From a checkpoint of a small mixture-of-experts model trained on Wikipedia.
Experts: 32 experts in each of 12 layers, 224 SwiGLU neurons an expert, 4 picks a token, a softmax router, a shared expert of 256 neurons.
Below are experts of layer 5 (counted from 0) of a mixture-of-experts language model. Rows are named router (the router's row for the expert), gate (a neuron's input weights, with its number), up (a neuron's input weights, with its number) and show model dimensions 0-111. Each number is 50 + 10 x the weight over its row's rms, rounded and kept within 0 to 99.
Before each expert's rows: "gets" lists some tokens that make up at least twice as much of what it gets as of all text; "comes after" lists some tokens at least twice as common just before its tokens as in all text. This comes from a sample of Wikipedia text that the model never trained on. Tokens count by the router's weight.

# expert 0
gets: " |", ";", " ", " and", "-", " 0"
comes after: " |", " ", " 0", " 1", " 2", ";"
router:33 52 59 65 58 49 50 53 57 51 52 53 61 50 29 40 56 41 32 67 23 47 64 61 56 64 57 52 36 51 43 48 65 32 47 60 56 42 49 65 47 58 37 43 54 43 43 65 59 54 42 49 77 44 63 47 52 51 43 40 50 64 40 33 47 43 47 54 31 51 39 57 59 70 53 42 49 39 53 61 58 33 60 44 57 52 67 43 49 42 35 70 51 57 55 31 50 59 52 56 46 64 53 55 47 44 57 58 36 59 52 60
gate0:44 54 57 33 30 43 54 38 47 34 40 48 41 51 48 43 61 56 60 45 22 49 32 56 64 50 54 56 44 39 37 50 58 60 58 59 42 46 58 46 57 42 59 64 58 48 52 43 50 52 45 56 42 35 66 51 37 41 46 52 44 50 33 53 42 64 63 70 57 49 56 54 65 45 35 52 50 66 51 62 51 46 23 58 41 50 39 56 51 24 60 49 39 47 44 48 44 50 58 55 60 47 48 31 65 46 53 48 42 45 65 35
up0:58 66 65 57 44 49 28 40 40 34 63 38 40 43 60 49 49 49 58 42 52 41 37 47 60 61 45 40 57 60 61 36 56 53 49 48 53 57 53 38 41 48 49 24 62 41 40 65 49 53 51 53 44 47 45 29 59 64 65 35 40 62 52 52 53 45 43 57 49 33 44 60 45 62 39 54 57 44 77 30 37 52 44 63 44 47 43 47 79 54 58 50 44 72 26 45 62 51 36 44 36 64 60 43 52 36 52 59 52 60 64 54
gate1:51 36 23 49 62 57 51 49 63 49 68 41 48 52 42 36 51 42 50 56 58 50 42 56 51 55 49 65 39 49 59 51 45 46 49 35 66 53 35 47 49 79 53 50 51 43 60 53 41 36 49 69 58 56 64 37 55 43 40 38 65 47 39 40 48 51 57 49 43 28 62 40 67 53 42 55 56 58 55 56 53 64 39 41 43 56 42 54 20 47 53 64 38 30 52 53 57 36 50 56 50 50 53 42 42 32 37 36 55 42 40 60
up1:61 47 80 52 54 48 35 60 55 52 42 42 58 36 42 29 43 46 42 60 59 36 47 61 58 62 42 58 46 42 71 29 42 55 46 34 66 46 56 50 57 56 54 37 66 59 57 57 54 35 36 76 51 62 40 50 53 44 57 41 37 47 52 51 53 35 50 54 55 37 33 38 50 72 55 57 66 58 59 62 47 63 54 58 39 65 53 63 48 47 43 60 52 48 37 52 57 44 52 40 45 48 53 42 66 50 54 57 34 52 55 50
gate2:46 50 49 59 57 37 51 44 67 51 49 67 54 52 49 52 42 53 50 47 46 64 34 60 68 54 43 45 27 42 84 35 33 64 47 43 48 38 46 51 56 35 59 47 48 54 58 38 48 62 50 54 55 45 34 50 47 41 45 47 50 31 35 43 51 52 42 58 42 63 58 46 41 59 45 43 57 41 57 63 41 64 47 57 27 25 32 45 68 62 44 47 50 39 53 54 42 58 52 30 36 49 45 34 40 63 69 55 60 58 44 53
up2:47 43 52 59 69 48 66 50 44 55 45 52 52 48 45 40 42 41 53 42 57 59 23 40 47 57 42 53 48 51 47 47 49 36 49 60 47 52 45 55 77 46 62 45 57 54 49 63 35 60 55 49 45 48 40 68 39 52 42 59 54 30 60 59 49 49 53 57 58 46 53 51 51 40 47 45 46 49 54 53 55 50 41 46 31 59 47 62 73 41 52 45 40 55 44 61 63 48 61 42 46 48 49 42 44 52 53 45 46 57 72 51
gate3:31 40 44 45 42 61 56 51 46 64 54 32 36 46 60 65 52 54 54 47 49 66 48 58 38 65 55 28 45 36 47 63 32 63 62 49 52 63 56 49 35 57 33 40 56 43 57 32 48 60 53 51 43 72 56 40 53 41 57 43 28 66 32 50 70 38 50 45 54 53 60 52 43 45 35 45 44 39 35 53 51 49 36 18 38 54 60 64 49 38 35 50 56 28 56 39 57 43 50 60 70 42 56 41 57 65 58 71 44 64 52 49
up3:40 46 39 47 61 42 42 56 51 55 39 42 38 58 45 62 55 58 36 62 48 41 54 44 55 57 51 37 61 50 51 32 55 48 57 66 47 63 51 31 53 54 49 49 52 47 51 63 58 52 55 37 55 72 53 41 58 42 58 65 34 70 47 40 59 51 54 54 53 32 35 58 55 49 47 59 48 21 31 50 55 69 65 35 44 45 49 64 58 49 57 41 51 61 38 49 64 43 50 53 52 55 63 36 50 32 45 59 48 61 55 69
gate4:56 33 50 52 52 42 38 23 64 62 63 50 45 68 59 49 33 46 52 55 66 48 44 55 46 48 40 62 44 41 59 57 20 43 56 40 45 55 64 33 51 48 58 32 33 62 50 52 57 61 67 46 49 56 42 52 33 42 47 61 53 74 48 41 56 39 47 51 53 43 45 41 55 35 56 46 37 46 59 54 51 44 44 46 39 37 58 48 40 40 47 41 40 55 60 61 40 36 58 47 40 42 53 64 44 63 33 64 56 58 44 46
up4:55 55 53 28 62 50 55 56 50 56 53 47 48 69 69 44 57 53 39 40 53 29 41 58 43 64 45 56 35 48 50 49 41 50 56 40 65 57 44 42 41 57 49 69 44 64 63 51 65 47 60 49 52 64 47 52 54 55 35 50 51 44 44 56 66 58 43 41 61 40 66 30 50 45 58 49 57 34 55 49 39 50 49 33 43 51 57 50 23 47 57 50 35 28 61 47 48 49 53 60 52 36 54 51 45 46 51 57 62 63 67 69
gate5:49 47 52 55 41 54 36 55 49 52 65 49 67 56 63 46 53 42 53 59 46 26 49 52 48 36 36 51 59 60 53 34 68 43 37 54 40 60 42 58 48 32 33 29 73 69 33 48 51 42 39 57 35 73 45 61 43 66 61 54 75 47 61 56 31 49 44 45 52 34 47 53 51 61 62 65 57 46 45 52 49 59 63 50 59 43 56 60 60 74 48 28 46 55 55 48 42 49 45 58 32 47 31 54 62 52 50 55 58 55 53 52
up5:62 47 53 54 47 54 42 73 37 54 62 47 47 52 46 39 52 32 46 36 45 39 65 65 49 44 53 69 54 55 57 65 48 41 49 40 39 59 46 32 40 32 64 44 30 57 42 56 39 35 52 48 48 48 69 57 38 60 45 48 46 55 51 38 54 46 44 34 47 36 63 71 69 43 47 43 36 60 54 53 48 44 45 52 91 47 71 41 57 45 43 53 45 60 45 32 54 33 49 48 62 42 40 53 64 46 67 41 46 41 61 53
gate6:44 49 42 52 61 54 38 39 67 44 60 50 46 42 32 52 53 51 58 64 51 72 55 37 43 34 44 39 53 62 65 53 68 56 48 51 64 42 40 51 47 58 56 34 55 43 42 45 41 32 53 44 49 28 59 51 33 40 40 60 68 43 44 55 36 59 53 52 59 45 52 62 46 41 52 51 46 52 58 38 59 56 45 53 65 19 37 58 51 58 58 43 38 45 64 48 53 38 61 50 62 49 54 56 48 62 54 43 42 40 31 41
up6:49 47 75 47 29 54 47 66 33 46 36 41 34 52 50 42 66 29 54 45 50 48 42 33 53 61 60 53 46 27 55 40 58 62 63 48 54 55 47 56 40 44 38 60 61 49 60 49 52 51 43 66 54 60 46 33 61 44 43 48 50 65 65 28 68 40 44 54 55 48 36 23 32 50 55 41 39 65 60 59 50 66 39 48 44 43 52 45 46 65 55 60 43 44 36 40 56 68 34 35 47 64 59 20 54 40 46 54 46 60 68 76
gate7:52 48 44 62 50 70 68 59 61 70 74 58 59 56 57 69 38 41 58 32 74 35 50 52 40 48 20 38 52 48 62 45 34 32 71 41 50 40 52 25 51 49 57 55 46 59 50 32 58 45 51 46 44 51 53 49 59 38 56 57 42 57 49 64 43 60 59 44 50 59 57 36 51 67 59 68 56 48 53 42 48 38 32 51 36 65 55 53 57 70 33 49 52 59 58 30 54 44 51 52 46 48 42 41 35 44 77 60 58 59 40 54
up7:40 46 32 55 55 40 55 49 27 52 61 30 57 51 64 55 36 43 47 39 52 54 49 51 35 61 66 66 40 62 36 51 39 64 56 45 44 29 54 35 54 61 51 68 43 47 58 59 58 46 43 60 41 49 58 44 50 39 64 46 54 49 51 50 55 54 58 57 62 67 60 43 54 54 31 57 19 61 33 42 51 61 41 56 53 45 48 47 45 59 38 34 52 48 57 44 48 64 55 36 47 46 63 41 38 32 45 51 53 49 46 52
gate8:35 49 46 41 62 59 48 45 56 65 66 36 19 49 52 61 56 51 64 45 56 35 59 59 42 54 27 37 40 40 69 43 44 49 56 67 39 39 39 59 45 61 57 56 45 60 33 49 54 47 47 39 45 42 37 45 52 59 41 44 43 32 64 57 47 61 58 37 52 47 50 45 47 45 39 47 51 54 65 36 51 44 49 60 50 72 42 48 59 56 41 61 50 49 59 48 42 55 47 52 53 52 73 63 58 49 51 59 40 54 53 53
up8:53 44 56 58 44 50 43 49 31 36 33 65 47 47 66 36 43 52 62 73 50 51 46 51 49 42 55 71 48 51 38 54 58 53 46 41 50 57 55 61 59 53 65 44 31 35 62 41 46 48 42 53 44 58 61 39 51 40 44 36 47 50 41 49 52 40 58 62 67 34 62 45 35 63 22 51 42 52 38 53 38 57 46 43 46 51 26 49 49 36 54 41 46 41 51 56 56 49 39 57 51 47 19 54 43 68 39 57 62 34 75 44
gate9:42 35 42 35 66 36 51 30 54 72 48 50 48 47 59 37 55 49 33 32 60 49 62 47 32 52 43 53 54 48 58 39 59 51 43 42 45 42 70 49 56 28 50 45 62 58 61 59 60 29 47 52 57 41 43 60 56 32 39 83 57 41 62 74 65 35 61 42 45 35 47 39 57 46 58 65 46 41 49 49 54 56 43 61 41 51 50 58 63 78 52 36 46 60 49 56 23 47 61 46 70 43 48 39 51 39 48 45 56 36 50 57
up9:59 53 50 40 61 52 39 38 54 61 68 46 51 51 47 40 48 63 34 29 56 50 46 65 28 48 54 59 45 49 63 36 53 54 49 28 40 64 64 37 41 38 48 55 59 60 52 52 55 29 49 47 53 60 41 56 67 49 30 66 50 63 65 32 55 49 41 46 49 24 59 31 58 49 65 46 55 48 45 42 51 44 54 60 50 44 51 62 55 56 56 52 34 70 47 56 13 48 61 43 66 27 52 36 38 39 56 54 47 54 52 59
gate10:58 46 54 44 58 51 43 32 57 60 53 47 59 43 70 48 50 45 48 35 66 62 60 49 50 48 49 37 58 32 53 45 39 50 69 35 48 50 64 48 43 48 68 59 57 31 50 37 52 38 50 39 59 43 45 39 37 62 36 51 48 45 51 43 50 39 57 44 53 44 54 54 31 32 47 52 41 66 69 60 31 65 34 60 45 39 49 51 48 53 49 43 68 46 47 36 43 47 47 38 56 36 38 30 45 40 49 52 41 32 53 59
up10:33 61 51 47 69 32 49 37 55 58 51 51 65 55 63 61 34 56 55 37 57 62 64 54 20 57 67 54 48 36 54 45 59 56 49 34 72 56 53 62 56 52 52 55 65 25 75 49 54 41 46 37 51 56 50 56 66 63 63 47 58 41 43 46 52 44 60 41 47 49 53 58 47 44 36 52 28 39 43 61 43 66 34 36 62 49 47 48 52 51 62 55 56 43 51 31 52 46 43 34 63 67 52 54 41 46 54 61 52 44 54 51
gate11:60 63 49 62 42 58 44 40 45 62 46 37 32 39 60 60 53 46 70 26 57 46 51 35 43 55 62 25 56 43 54 45 29 47 58 49 66 44 35 46 26 40 57 47 48 57 58 38 48 36 56 45 36 56 43 43 61 48 42 65 43 46 67 62 48 31 60 56 46 67 48 60 62 61 40 69 55 42 53 60 33 66 49 49 54 58 44 54 50 58 43 46 35 45 56 54 59 52 45 42 60 64 56 48 50 53 75 41 36 52 46 31
up11:47 52 70 48 44 48 56 44 65 48 44 62 46 53 45 53 71 68 40 49 68 57 62 50 58 54 63 44 48 45 61 39 47 49 63 65 53 40 38 40 54 46 62 38 44 45 63 49 33 42 72 44 48 39 58 50 53 37 44 54 33 34 38 44 41 43 61 57 46 63 58 53 51 49 32 39 41 59 63 45 52 59 53 65 49 50 38 49 32 47 24 54 55 64 56 71 56 41 44 51 50 44 55 60 39 54 62 44 39 42 48 39
gate12:48 32 52 54 54 60 38 33 40 49 64 45 39 50 56 46 58 39 52 45 62 56 63 42 56 42 74 42 55 62 57 44 50 63 62 70 55 35 39 51 45 44 48 35 42 52 62 45 56 68 52 42 41 57 37 31 49 47 30 38 48 63 51 46 34 25 55 50 40 43 60 53 43 53 59 61 49 44 44 65 61 59 60 62 50 54 47 40 54 65 45 50 31 50 63 56 52 37 54 49 49 26 50 38 61 66 55 39 39 59 38 64
up12:42 59 44 60 46 53 60 58 50 51 78 44 43 42 59 40 46 62 55 40 62 47 55 53 40 61 33 59 43 37 59 29 51 50 51 60 42 57 41 48 51 51 52 58 50 38 62 25 57 58 52 47 54 56 60 46 55 41 65 56 47 41 42 60 56 47 64 41 55 56 51 28 44 51 61 48 59 47 42 44 41 54 43 51 40 63 53 65 40 42 42 48 32 71 47 85 45 27 38 41 46 45 62 62 48 43 40 40 53 61 50 53
gate13:71 59 39 59 35 55 35 57 35 66 57 59 50 33 71 54 37 52 52 47 47 50 46 39 41 45 63 47 61 44 46 62 33 61 52 49 65 46 49 50 49 52 59 69 47 56 25 53 42 56 33 43 50 42 54 52 55 64 28 56 72 60 44 47 55 48 74 54 47 43 46 47 39 63 44 48 24 44 46 61 32 52 66 51 48 51 38 63 62 61 71 41 49 46 46 54 48 59 60 64 67 35 47 73 45 48 49 33 60 36 55 53
up13:59 60 62 36 46 50 54 43 46 53 38 41 43 42 60 38 47 64 50 43 41 41 48 41 43 42 63 47 53 52 36 60 51 42 46 46 74 61 49 45 59 52 67 56 56 60 59 74 50 46 59 54 44 43 62 67 35 53 48 62 36 47 61 45 60 50 55 49 66 48 49 58 59 58 51 40 43 52 47 55 29 54 54 39 56 60 49 45 58 70 64 50 58 39 52 53 55 63 41 63 54 49 60 49 45 39 50 50 46 47 61 42
gate14:39 39 37 45 63 49 39 41 44 41 63 50 66 68 41 75 57 59 49 30 62 58 45 43 46 61 43 41 47 26 62 70 40 61 50 66 59 49 56 26 41 34 58 49 60 54 62 67 46 35 40 51 51 48 43 48 54 42 52 49 71 43 71 55 43 23 53 43 57 46 59 49 51 56 56 47 55 63 43 41 58 59 35 58 58 66 32 58 55 62 59 56 56 46 55 42 45 61 32 59 56 37 50 37 30 44 41 53 55 52 39 64
up14:63 29 65 42 33 56 48 46 49 59 41 31 58 57 59 47 47 48 50 45 55 35 49 53 49 42 47 56 61 44 49 47 50 59 39 49 47 59 48 62 61 46 53 54 63 45 63 66 61 59 51 59 59 61 45 56 55 51 25 49 44 54 48 27 64 54 32 58 59 58 56 40 46 51 54 60 43 43 44 64 37 49 65 48 68 70 54 38 49 66 69 59 56 71 61 48 53 41 43 46 29 53 36 58 52 36 41 61 74 36 35 45
gate15:44 57 50 64 66 43 51 28 48 52 36 48 51 29 54 39 42 46 51 49 43 57 58 32 52 46 48 60 32 59 54 53 50 51 54 39 70 50 59 29 41 47 53 54 50 46 44 51 60 63 62 58 44 51 54 44 45 38 63 45 42 54 39 58 55 46 47 48 53 69 65 51 52 55 47 64 49 51 42 42 45 46 47 51 49 66 49 41 58 37 45 59 34 34 44 56 58 54 49 47 43 27 62 33 57 41 62 50 49 49 49 42
up15:33 42 48 60 48 54 45 49 58 50 51 58 60 54 66 56 31 36 42 40 31 26 46 70 49 51 28 49 48 68 49 40 66 43 51 62 51 47 43 53 78 47 50 28 40 39 41 51 64 42 59 54 51 62 59 62 56 56 43 51 71 59 55 58 45 49 51 47 44 42 28 57 44 55 46 37 62 41 61 41 33 60 54 45 45 56 59 71 58 41 39 59 64 68 79 47 52 46 45 43 45 55 50 48 51 54 45 47 46 55 47 31
gate16:49 54 44 44 55 61 56 45 71 45 53 55 44 36 56 39 50 61 60 59 67 44 48 55 47 46 59 46 45 41 57 55 42 44 63 61 77 59 62 44 57 41 42 58 36 53 29 50 34 42 62 48 54 50 32 57 59 43 22 46 49 60 47 36 68 50 45 54 57 50 63 43 50 28 59 51 52 45 61 46 50 56 26 35 58 53 68 53 62 54 68 45 55 32 52 41 45 62 57 32 60 36 49 39 37 41 71 52 57 52 63 52
up16:58 63 59 54 55 57 34 54 45 53 47 36 54 49 57 45 61 60 58 57 52 61 61 45 63 49 57 42 44 48 40 51 54 54 56 40 35 54 48 58 47 48 56 41 59 38 63 41 42 69 48 36 61 58 57 50 32 60 40 38 38 39 57 49 58 50 51 59 30 55 53 69 45 47 60 33 44 54 44 62 55 45 62 55 75 69 52 33 39 52 42 66 23 48 82 51 67 48 48 40 25 26 54 53 56 50 48 52 51 66 70 41
gate17:27 41 45 55 49 61 67 57 47 49 29 54 52 27 52 51 49 32 43 50 50 59 67 52 51 56 42 59 47 45 36 47 64 45 58 35 38 48 48 39 58 57 49 63 50 50 59 54 30 53 41 58 45 58 54 46 46 51 38 53 65 67 33 53 41 35 65 43 50 64 55 46 42 44 64 65 38 61 37 61 37 43 46 66 60 36 37 45 47 51 54 65 37 37 47 55 17 53 58 49 63 45 40 56 53 52 38 41 60 40 30 57
up17:41 43 55 51 57 53 59 60 51 54 23 51 68 58 50 43 69 48 39 51 59 53 47 55 62 58 60 62 52 42 44 61 52 61 60 58 35 52 35 40 68 51 59 64 53 65 72 48 58 59 50 51 47 40 29 40 56 42 45 56 65 63 37 66 56 41 47 52 46 50 48 49 49 52 66 43 41 43 40 46 27 31 37 66 44 49 26 50 47 56 58 60 50 42 50 51 27 57 57 60 55 56 45 42 40 46 47 56 61 42 48 69
gate18:50 47 49 43 51 53 42 54 52 35 30 46 36 68 58 44 44 39 37 40 61 63 46 56 57 44 43 40 66 73 47 68 55 27 35 47 37 70 42 52 49 57 53 57 55 63 50 64 61 55 44 48 42 51 54 58 40 58 45 73 59 52 42 48 42 50 64 48 49 54 49 61 45 58 41 52 60 59 56 53 47 47 54 50 59 59 53 52 43 37 48 43 55 39 48 58 42 64 50 50 25 51 59 51 54 50 43 55 63 46 35 40
up18:65 38 37 69 63 39 46 43 48 39 25 33 47 40 59 34 45 65 47 47 59 54 52 45 48 54 59 49 48 63 49 35 49 49 44 52 33 37 53 45 42 41 56 44 33 47 47 56 42 40 59 41 45 39 52 43 52 45 54 58 41 41 43 56 33 56 41 48 45 54 54 58 61 61 41 69 51 43 54 41 26 57 37 40 69 38 39 70 57 49 37 22 62 58 59 50 50 50 40 49 47 75 65 36 37 41 59 53 50 49 55 45
gate19:52 39 59 55 55 60 44 50 46 40 59 46 44 67 54 41 47 37 48 53 58 35 48 38 46 39 46 41 49 48 61 55 51 58 38 39 63 71 45 51 45 52 49 41 38 46 28 58 39 60 31 49 56 50 45 47 54 64 51 39 36 72 40 50 34 30 66 56 34 61 45 59 59 63 40 64 42 50 51 52 37 62 29 31 32 49 33 52 43 52 60 63 58 47 50 47 62 65 53 42 43 35 56 58 63 43 56 56 45 49 37 62
up19:44 38 47 38 53 49 39 48 62 36 32 56 42 43 41 49 66 53 68 54 58 65 27 48 61 65 55 46 64 59 37 53 44 45 49 48 60 69 66 38 69 48 46 27 49 65 54 57 44 54 45 56 41 47 45 43 38 51 51 38 50 53 50 43 58 38 52 36 43 44 43 69 51 58 53 53 73 51 53 55 50 34 46 45 48 42 53 45 34 68 30 37 43 45 45 58 56 63 55 49 51 49 35 57 34 54 51 45 37 61 68 53
gate20:51 39 55 42 54 52 61 36 65 58 57 43 34 56 51 45 59 41 39 46 43 61 57 56 32 60 32 58 33 64 60 34 48 43 48 57 66 33 57 62 43 46 43 56 65 58 54 42 49 44 53 56 38 48 50 48 56 37 27 61 31 45 62 63 50 49 59 44 49 49 65 63 70 67 50 57 88 48 70 45 50 51 49 37 64 36 44 61 52 49 40 34 33 35 49 46 49 38 44 52 49 46 48 57 57 53 49 51 41 41 43 36
up20:51 55 65 64 52 53 51 76 44 31 39 51 56 55 56 40 44 40 48 51 47 36 48 58 60 49 41 37 32 53 50 59 42 52 31 64 39 48 57 25 63 54 62 38 33 46 57 47 59 63 47 59 47 68 42 62 46 56 71 40 59 58 61 22 50 47 42 60 46 57 60 38 39 45 43 61 49 60 42 50 43 52 49 43 39 42 41 56 38 56 49 57 50 50 61 67 38 56 81 56 55 63 36 55 34 42 59 45 60 38 49 46
gate21:84 42 51 46 44 55 55 72 42 48 54 39 40 47 49 44 44 37 64 33 55 39 49 48 42 56 35 36 26 49 55 37 23 59 46 54 56 50 49 50 45 53 53 31 62 49 39 34 56 59 40 62 40 55 27 46 62 71 62 45 50 51 59 41 56 71 45 47 44 56 66 25 49 36 72 47 66 64 53 35 44 49 52 48 44 51 38 61 46 42 37 46 34 35 52 45 45 31 40 46 55 49 41 65 62 50 39 34 41 41 60 66
up21:53 56 53 38 44 63 60 33 41 61 50 56 46 58 52 53 36 50 47 54 55 56 32 52 46 64 29 29 71 44 65 64 51 64 72 43 59 58 50 39 59 64 48 67 41 45 45 39 51 56 49 40 54 44 59 45 66 51 65 53 43 61 51 47 62 62 39 64 46 51 52 53 47 55 53 57 43 45 55 46 59 52 59 41 39 57 52 45 50 55 34 53 68 40 51 48 50 50 50 52 51 49 32 47 55 36 66 34 54 51 50 51
gate22:45 58 57 52 39 55 74 45 47 57 55 54 38 41 34 62 36 50 50 43 58 54 46 50 46 42 51 55 36 53 50 57 56 42 60 47 57 55 53 53 32 45 51 52 40 60 48 48 37 47 63 60 39 53 52 44 60 58 45 44 53 38 56 69 41 42 40 40 52 51 51 61 58 48 44 46 49 53 47 46 56 45 70 55 66 48 38 57 67 48 44 51 16 56 49 20 41 35 55 58 41 42 64 36 50 45 32 63 45 45 35 51
up22:35 47 45 46 44 47 49 42 37 38 41 43 52 41 56 43 67 55 58 47 40 36 39 27 47 51 63 74 52 57 27 47 62 60 34 35 49 44 47 49 62 50 62 53 60 59 59 60 65 61 40 58 53 37 46 62 47 47 41 41 56 45 52 59 49 76 48 39 44 64 35 49 63 61 65 59 45 35 28 42 48 48 43 51 41 48 21 51 54 49 53 56 48 55 48 33 55 56 38 54 61 53 60 35 43 35 41 50 52 47 38 57
gate23:52 55 43 49 47 44 58 37 43 60 76 41 46 41 68 37 61 48 52 35 54 54 54 65 35 46 40 46 55 41 64 47 36 59 57 70 58 61 59 49 48 56 57 54 58 56 53 48 46 49 54 53 45 35 45 54 62 51 42 66 40 55 42 67 28 33 46 53 63 42 65 47 75 51 39 52 52 46 53 60 40 55 64 48 54 43 63 56 54 40 38 53 67 43 60 67 51 40 65 34 38 52 47 61 39 55 62 45 42 62 39 42
up23:35 56 50 46 50 65 58 63 50 51 62 43 63 55 51 72 42 52 49 57 50 55 48 47 58 62 57 62 52 39 47 43 54 53 49 45 36 44 47 50 59 41 39 28 44 56 65 47 52 39 51 47 62 52 45 34 52 55 60 41 52 46 65 39 59 69 35 58 41 35 46 56 35 40 44 49 55 50 56 33 51 48 36 62 33 61 42 55 39 69 36 44 56 63 38 43 52 44 39 57 52 42 53 40 55 30 46 64 63 53 57 48
gate24:41 42 46 48 44 49 43 44 65 53 48 43 54 45 39 58 61 66 39 65 45 52 46 46 54 61 56 41 44 44 65 52 60 44 36 38 77 48 53 63 49 43 38 59 51 67 52 58 41 48 44 67 53 56 55 46 55 59 30 67 68 41 54 58 51 73 59 56 51 53 52 43 41 39 40 35 42 47 45 54 40 68 67 29 69 45 61 56 71 46 40 54 47 29 58 31 71 44 45 46 44 50 45 48 52 46 47 59 45 59 55 69
up24:52 49 41 57 53 32 55 50 34 59 43 49 36 49 58 36 68 47 42 35 37 49 39 64 56 35 48 43 46 46 53 40 50 51 58 36 49 33 47 48 45 50 61 34 52 41 44 50 57 40 41 50 31 61 52 51 62 61 47 54 36 50 43 56 43 31 62 57 49 60 45 52 56 66 52 43 54 44 35 57 48 46 33 54 48 48 47 58 30 44 47 34 51 62 38 70 57 47 65 43 55 51 61 58 43 58 59 48 52 52 41 41
gate25:59 57 58 57 42 51 59 43 37 74 60 55 48 36 61 46 50 41 60 37 32 47 43 44 44 49 49 52 72 39 50 50 39 47 47 37 26 58 60 60 42 37 44 47 45 36 39 53 52 72 46 69 45 29 37 60 62 41 50 46 36 53 62 49 65 56 47 51 35 50 59 60 52 36 49 55 47 51 61 39 39 61 37 43 36 45 51 53 65 46 44 43 54 52 57 36 51 32 52 57 43 39 53 53 49 46 60 44 49 52 38 34
up25:58 49 35 56 43 45 62 60 46 44 45 55 50 46 49 35 55 34 46 43 45 62 55 46 50 39 45 55 37 52 37 64 39 55 44 46 35 39 50 44 53 59 48 32 38 50 44 62 42 64 44 60 61 53 36 54 60 54 55 21 52 45 44 50 40 41 51 52 33 54 38 52 30 55 57 48 41 55 63 44 61 57 66 56 66 57 50 32 42 31 43 55 66 59 70 59 38 34 47 60 41 53 40 54 54 54 35 45 45 60 34 46
gate26:60 53 46 38 58 59 40 61 37 58 51 57 48 32 52 60 47 69 49 31 58 54 49 44 61 40 53 53 42 58 40 30 52 45 36 35 61 48 56 37 50 45 61 47 55 35 46 47 39 67 53 70 36 60 74 38 51 56 71 54 53 42 51 42 63 65 59 48 54 48 70 77 54 53 35 56 53 53 45 60 31 64 47 39 51 51 45 66 50 42 40 55 58 43 60 57 55 69 49 56 58 52 48 65 48 67 22 33 59 44 52 42
up26:58 60 70 48 60 34 62 72 49 49 52 42 60 54 55 63 74 52 54 65 53 41 52 54 65 68 46 58 35 59 42 42 44 42 43 50 23 58 41 60 56 61 54 65 50 50 46 50 58 48 48 42 62 48 63 51 46 54 50 43 33 41 44 42 49 66 38 55 33 59 48 55 68 54 62 46 41 45 55 71 44 40 30 38 48 64 55 48 29 49 34 62 52 63 38 63 63 37 54 51 32 45 38 49 62 43 40 45 62 49 48 44
gate27:48 36 69 52 31 52 56 49 37 50 43 57 31 28 57 44 50 51 52 49 53 43 53 61 40 59 70 65 58 32 41 48 44 52 44 40 46 57 56 48 52 47 56 37 41 52 35 45 50 57 60 70 42 59 56 56 56 66 41 60 43 55 26 56 54 52 41 58 68 57 59 45 49 41 47 45 46 44 38 38 39 55 45 47 53 32 63 42 55 41 37 52 59 49 49 42 45 40 42 47 28 43 57 44 62 59 27 65 58 61 57 47
up27:48 66 41 41 54 61 58 45 51 55 58 49 43 72 54 39 52 64 38 60 50 58 49 59 38 57 49 43 59 55 31 45 64 51 62 35 35 49 49 57 53 35 55 44 38 63 39 54 57 43 45 44 39 52 58 39 45 37 35 40 62 54 41 67 53 39 52 51 37 29 34 54 54 43 41 42 47 44 66 51 57 41 48 81 27 54 58 42 53 23 49 44 36 42 34 28 55 40 43 43 50 37 41 61 50 46 53 73 29 53 42 59
gate28:67 63 48 44 64 62 39 35 45 49 48 49 37 47 66 41 54 54 57 53 59 31 48 54 47 50 54 34 52 38 45 51 57 53 47 34 47 51 59 54 44 80 72 50 49 54 44 48 43 37 57 47 38 50 54 51 26 51 42 48 57 43 53 57 42 60 66 48 59 42 60 27 69 52 43 61 52 46 45 61 40 54 32 46 37 51 48 69 54 58 44 50 33 43 66 46 57 47 50 69 73 46 48 36 57 60 50 43 50 50 29 46
up28:39 52 58 59 37 53 53 35 55 39 46 41 55 60 54 55 40 53 53 52 39 42 51 56 55 47 42 35 46 62 73 54 67 37 54 31 47 49 47 61 43 57 50 56 67 53 48 72 58 43 48 59 58 44 56 60 29 34 43 35 45 47 61 56 56 62 34 59 60 49 47 47 63 51 52 63 50 43 53 44 50 44 43 58 42 60 51 48 72 47 57 45 40 51 53 49 57 49 64 65 51 66 42 28 48 59 46 29 38 65 48 43
gate29:65 40 39 41 55 52 61 47 51 68 49 46 57 41 68 52 40 56 58 54 43 68 47 45 51 57 51 47 56 41 49 43 27 44 62 69 53 52 55 68 56 63 65 38 44 47 50 64 44 53 52 53 40 53 38 35 41 65 64 68 38 45 58 51 51 34 45 52 42 58 58 59 45 56 49 51 43 42 66 59 59 60 40 46 47 40 56 68 48 60 34 34 55 31 56 59 49 44 49 47 45 47 49 47 56 61 50 46 53 63 57 66
up29:61 40 50 41 42 43 47 51 56 56 47 39 58 50 41 33 47 53 41 68 26 63 50 44 50 58 57 25 45 40 38 47 41 44 54 73 47 42 51 65 22 68 54 29 60 48 52 65 53 49 38 54 49 58 47 21 45 55 55 64 30 46 68 49 44 31 64 62 47 63 39 65 50 51 61 52 68 58 51 78 51 33 65 41 48 40 56 77 42 56 64 56 66 46 44 52 43 34 45 67 46 55 44 38 49 60 43 46 41 51 47 55
gate30:43 34 35 33 55 65 56 47 60 51 67 36 45 52 45 39 58 60 47 60 46 52 40 57 43 57 56 59 47 46 59 51 45 59 71 55 53 47 53 53 49 33 55 34 47 73 40 55 72 42 47 58 43 65 39 45 61 56 39 61 54 61 66 36 38 41 50 51 51 40 46 40 49 48 52 58 49 53 44 67 37 62 45 46 45 40 39 54 47 51 63 33 52 37 49 50 52 38 48 59 36 44 62 57 32 25 41 39 38 44 45 65
up30:57 49 40 59 34 42 44 39 50 42 51 48 52 56 43 55 46 57 49 48 40 60 51 37 51 51 16 35 54 58 46 44 48 56 60 63 66 50 57 51 47 52 58 53 47 53 34 44 47 53 56 51 39 66 50 65 51 62 57 34 48 63 48 42 40 28 67 56 64 56 42 45 52 56 55 57 44 63 52 57 62 35 44 53 52 51 49 61 40 60 53 55 37 55 40 51 60 61 54 26 56 48 48 45 65 48 55 38 64 61 45 63